{
  "router_score": "softmax",
  "balance_loss": 0.0116,
  "router_noise": 0.3,
  "num_key_value_heads": 2,
  "head_dim": 128,
  "norm_place": "pre",
  "rope_fraction": 1.0,
  "attn_scale": 0.0884,
  "init_std_o": 0.00529,
  "optimizer": "adamw",
  "beta2": 0.95,
  "warmup_steps": 452,
  "decay_shape": "sqrt",
  "dataset": "wikipedia_en"
}
Below are experts of layer 7 (counted from 0) of a mixture-of-experts language model. Rows are named router (the router's row for the expert), gate (a neuron's input weights, with its number), up (a neuron's input weights, with its number), down (a neuron's output weights, with its number) and show model dimensions 0-255. Each number is 500 + 25 x the weight over its row's rms, rounded and kept within 0 to 999. Numbers have three digits each.
After each expert's rows: "raises" lists some tokens whose logits its average output raises strongly, later layers aside; "comes after" lists some tokens at least twice as common just before its tokens as in all text. This comes from a sample of Wikipedia text that the model never trained on. Tokens count by the router's weight.

# expert 5
router:486498546519474465512535524517480509497480525449511508516498474469484529538518494524492478528478452448491482531478502503532519535427492486478507454490495536511476475526546466516480516477498479506483496433545509518499487518541480484473454522462506535510512465517506520495518544494532485492455490481487503513489475527513544513539454469519533477513520539523514491529551493490506488503490528483481521455484499506510481497527493444493493519469482491487457481542537472500531496480515500527529490495552534465505535486482503543524502471550513474488465528490509534530464474503483490522492479489530477517506479472507555478478477504546521463499476508472479475477491478542529490523468480491513501456448466498488518488507521502484496499500488495487525500487470493482491522460514486
gate0:517517502480510533511510502489514485526427532496477492488468527500479491502479529481536484475487483530507505492488447510487520525499520520540483541507522497540453488490484524503515536509522476520514524499554483467453506488489518528511504509504456473468476486499534463490488465505467485451520524469552483532481558500513538525482506487548475547470464535479465478518479498531511498514477512495511506514523516506493516541509529488539489484519515495525479516540519489514492508439453510484502505472514479487516501521480512491499519460498480518540481445545491514537465477456535490503517470504525508474488498448482495494527515518521495490474495559484486545514552554462523499493530513514527523500489492495515498473518545535513462472484470484449475451487488471484479499510511530
up0:495519457517519520488456533500478485492549521504474456506523544456486496529500523514502500499503483509530490491485485526500447470519521477513480491511493446494526499502497463506491541477496510451489462535477462511479455493493509526544495535489498447483451491495545461510501490501521518483486509467477467507485466486495461460479505491492498540434466473479471488547488510530496492490536453520454478490480499499487531519486514516519527534524468509490490482487496487478507473478505473451494465529505495492519462485523532484498536482521493516483493438530550513491471473496482520555482524501457527512532462531473480529529511488481482485497493466468507517527510527459443533509519451479501502477484529455507499502486504521511499523495530491485481473470541523516519530529546500
down0:505545463489484548538497518515487506487503510559505519524474486518497490510466527523510461528463457478488512503528470505542538497520456470490479513478491474493520507535502507510502534506508527462483459500500511543516501538466533508504481483515470482502491485542493502486495515513464523520495524509518528491471509485468501516508495481505506475472535465511507529521562521489490466536506501485451521501522496533558512506538496525442486534536506496566528453490549528478459506525495511480528506453505494492474531535495483483538522485479528507479504499489531501483468495522495455508480471498510485492511517485521511521494515494458496489531465524508492526507505480525461538492516478529490532484433449505496500508482417507479507501520474524482532500472460450531470497508494451
raises: "ston", " appearances", "ced"
comes after: " the", " of", " and", ":", " a", " The"

# expert 28
router:538513499465485498528513532505486521465432539508490471525524529502503511486501473524506503507482456512491466520518524502503511480543563477474476488485519447458457487485502455498491527486544486482444464524488509522447520535482503501484487463572496504523468488514517496541524508516490470550493512486520511484518495462517543508506563466539492486520461497447486534523464456524481498487493482526499521512525547484451516518510502519479483542481498510469499487477504494557545464533537540490505492527460497524495502491502546507472502499496476529505520530491507539475528524527503482510520539548518503479489495493476506518478493461515509471535492515509537481505515524490512535487516484521488529505490496537516514492468504511510493516536470512499471486495505448542501528483517480
gate0:500548509490532457532494533442519460479500476536500529512518526484530442451512525479469504495529487453473537454514501510481522502512534487479518547520518494496475485496494540514522501484496503504523520477504518467526500477458521471460535491495537521494500482487490536489513432484505509500466546498526500509531540493483496478531522527505478508454478528493494452530480489470514528469512541446500529520508450496530542516519491481478462466516487496524518532493455516504498456473488508499493498517511508497502529489459496520513474477525494507498518496491523499523504501468545560461562473513482500442459542524473487484504483502505504502447512468504489502492475515505514464531496518523471491488473551479519495507482520495494528495485488497494493479451483546516479519503530455
up0:496498488500518485511490496460508498482521473483482504530503538537503503501512505509489494511484526451514539463462506513512502472493527547504450509539471472501451488468491494515478512516512500522474474538453510530535482503471507498455494496475534510524507520514474509504475464519487477514480511546477468524496551491510485456523509515518512523511469507482508482475498530546547488524524518507484530446495509458506498535478517512503497515533463502529549520538519507485518481523500499489551515465489486518469533500496514549494529478547532443494540518517490468486492464458489503481525488530490496491484526501522457525494509469486519484492486469455531507458477508496505446526457554508500518525530541497528535513481500556448529531513446516532509464518498521473501530535487466
down0:545502444494493495466488543473492486536463473513516450475523516529517525516523480502531546483482535517506541540505491492498467499506536526476514520462519489494455537502497511535485523481452530516501439524473469505409509549521458510518469512486517501515508508461510522501509521525482481491484488510506508506489554495526498500528487507482512505490467526485531527498480486501494509489531527486525476493494505513496441515471509558502483488513468532564454485518502511546517486513511494487470458531493495489495503457490514537506460484537479520466547529540545511489515504513486456531501506504540520509493502511473471555493523494500545480499507470512552512521502549517528464527532517524528490480551507484512525507503494499472521525504496507493492506484492517485491496462518475
raises: "s", ".", " as", ".\n\n", " ("
comes after: "1", "0", "2", "9", "8", "7"

# expert 25
router:532496515528509504480486477514507493531523472556558489517501510509461486485503524498502484513541527525463569518527490519500490463525463486468523487482502538513505545470490508492497463461481508477517530524524532517473480487477479481495477506484515494465511527500457475477500482525488505523522483489510485444510448514503507484495498464463471500507501517457518512479488498528480508548530517472526498542465538514470499470503492520473495466491517510537475515525498517549440483494530476536545501468527516518524518505469490495520506502450485499529515495530486474496517538537468572513470456560464525497510487483472493445472457500489509492517533532529489562492485508473508512512477472496510516518500519546481472508476501452533514517493510509511512522516479537505502466517497461
gate0:459509488512500508470502552465486491516516511477534556490486469438506518539489492458534526486484517494501492469484537450479469460486463575511472474470537512503487467516500532516480506500525520476543502471507454502517515501513519473501467472507517438515522510493491580493486520517515445489516544488451533556520533534506534516463490526513490492539523479485516478506515541505528517481519467528517485469497469503529523493511534509487476455536478555504484489490481501485471508510479505483479490471477491514496522511572488510507524503498473495487482514496515515490462467511517482523493494510514508528525504481478493508534457463525481507499484481495549503476501441510472501510493491464513479520509550495466482478485500515517527476502472486508484484513517513496500459535543503
up0:485528513470493565528520478525476525492485508469463522509509490516487498490528467526499509501473542485480507509475499491518481478559537479500515517514458519521499490488507483487521509463518511491497472480516493479491506535455515517464469485514506516511484517469468501563483489482453527524498491506509512457474454466527479528497520489481521470479523532459483510472521499518504515457529485513470516510472558466479476515445527495519537495502506470517510482493441534476500516507561473523497470527550511510461521488446500513549509461500529477517499455526514492483536510514502511512490488496492499512503505481528451518519474481494498450487494486502471493495535524463573506452521471496524468485530524505513498525548520487473492528483488529540443510530472486516531474481510527
down0:522528534492536509515463421473495472454495498458502461488484517510505530441508489492489493474492448487532483482522511536529547512550471467516517532516470505511501480488470504467505549473531445496523525502506493508490504451502507487472499501464523554484578494488498496487484514519515536498514453465501499472486482485510475473499521523511450507456521496515505494479503527487471522489504501514488515514501478521500509494466520463499530482489454473493518500530451465490471489528502502489497552477533455475483493489471507488535560464511499472468531457513496489519535463533510485497497521501463509460500485470493516469493536518513521512505512492460543501560524517504524489490504515522495487543502450517525481504537530493483491482511532473543479514492526493497534507497470501
raises: "0", "8", "2", "on", "1"
comes after: " ", "–", " (", "1", ".", "°"

# expert 19
router:525534489510527509487508510515551551495510505532493509492518497502513447484500537498514456508485478534530482467519534484520494554507475512533503473482475525476484503531463532466500500534500526507499529504488514519536563517540473519520508533522508510538521465500479493512503498523481515518487542488489554527509522520483502504488466463504490528463488512537436465512509496468501486489518489479465465470554481517504517508516516462499481474520505514528511507482486489513519528482468541480511460461458525521522458535480438536467439506499532480503518466514493544468530499502491501446487500483521479515518538525489498541509480464500461521511505495530472495477489473470524518525508546497525529517468512444482520484460525481482507530491455485488503515489514492497460517485463538
gate0:492487530488514483509503475484518547518443475537532460524495491505474532532490453490516480504526491533538483469463521524537540525501446528472506491484517485509512537520528509469494522542489445525525521492502504511500484488486517503506477518453502538514538513494517509478495454495538529515434485491503501510513513498508483512532501526526481534488496454489500490532493526501479511488503522477515545524568491530511497462486514503487491504545503466497475516515515524469478530513514535504516482477509503503462486499516523522464494548498528532501521489512414521549506513529560497523473510499558515536462496506497533519439476545463494507495472472479506503469464520482485512516513491528527504484484472464514523539528446498529469498515516477476520506475504486475523520519518480
up0:507439514524493512504481505490514517502474541499486503516494545479464512534541460501498540524511503490481479525514514503487544457492543508487486475459521479508478533532540500573559540507486493484562527526483481501500520491503508503497447539462506484463496492489491516507485468512510482487518500504518542544513488520518514516513528482479475503489494508452495490508432526480492529521520475505481498510510531471471469466489529486496534513488495507530501510480547543483488525501490471510485497453533515504491492472481472545515473490508494549465478512466501484464466491539481494526465493528484551504515502513533501525489490506498464497513496462498544464497467488485519484432530516515524519534508488495543536512509535479474491496508505559476457524507462499507504484430484518
down0:513541540490477517521529507534493472476512531494502503498483502562491523474519490478498411520430476505519448486496513519516516551486510544499474486530492495495499473482468519463492474507474490509477498475443524522480523530477545554519488454506484506532546473503533457510534474558511507531489500486503489481505508505494562490466486498522533522493496459544497525463532466505523466473525496504536478543529454499507497518511472526500491471442510506482532552488471540493524482484479487506500530500506516512512516497504518477504504518466526528486507520498529546499493447510499493489478482504488514484522508465526500500518495524495546496493479484478456493456510498503514462522504510521503495528503520464510504481447543487472504499461517502487522525527531453515517534512501495
raises: "6", "2", "7", "0", "5", "8"
comes after: "0", "2", "9", "1", "8", "5"

# expert 20
router:472537467526485513517497513491510534532528485466464525541533535529566498503459480486505482531501456469551489503504518473528507511531519499474554531517530458463510498497521502479533518449518503472501519465512487477508459488549560469481506505513499478475484498497481511457522482507527497468508542496455549505530507511488480504521488532449523525498532495508487493499486463493461471488461489520520454515510476506538489480505468471508530516508487475462472492474468464461482531485495467458509487476495538525496462475475504519518507510482544530495553535484461476544469494513525517508514467513493487491487463503499464475484484487500450491515525492486473481495537474520482480521525463533479493519466495505475467504535477483484474505525500534462536488496488538495490524503534503
gate0:474495506474512523488506472445475553491536550496524555523479482494475465551507516483511506498481495536515470490519494502512480525496487498567518498521488501542463523476504478492497481507518495460548520481458500514540491513465475459510501545467480468467526520457461495542497510476536504528454469503516531488478483520519500488490535497503521481535480466461510481510493474478527474464500493501499511520500497538533523487483486483503475513480462484497496470539495485476476467472498489507509531545506466492486472522518525535539469458503494506464544496554528508508508545503478477487432535537473500476468495475494515483528498478495492465553493518501470497479481475536512480511537532501476501513549522501464497462471494523544526517484513478503489509476506520527456537497474487
up0:518485464508546494511505474512482483508558499521475523514500486547485513520501548510514520460532487529519487489458476490461473485477474474465525500459513510484536468535473523528540511487497521503479496523455517493514534517461532474504546474480523494483516490519484462522547508530505502542528461527522481463521526516521478463476533488470497502490461493476503486444497508503497530480465505465440526495489496527514462499516515498455488493499490454473508536522478494490518490520510494502519466535470516490481514518513488546523483492533502519488514511549465491492493469481495455535485494535483517481513510479493477495502495436535504540482479498484526515477477483484505508476454520523487519548544499507527482501479504504536497504480538474491533493436447561503497453466521478
down0:483536492469508496493510507452503498544503463547483468497489499490524478506516448514487503512523539491491500452508476488536491527535502512498511476526514494488474500556491521505473470478462492498549513503457467532514520553487491549499513496508546478522495513496467505508474504470500472523465535531522493486531527507520470467532496448493556546467489538501507519504498486529542516490506462485472505515483477512516483489524508489526487544506513474498529518469503537512515536512502520526519527545552515518512510471522501514470516445524500529469483520499454487495520497456523486478461487537465505515488519476469478500506463461502470509540547516468549485486484522470511462480524500513525490479477513470501523450525520544505510472504514504482521522501478553533481534538553497
raises: ",", " (", ".", ";", " in", " at"
comes after: " the", " a", " The", " his", "'s", "The"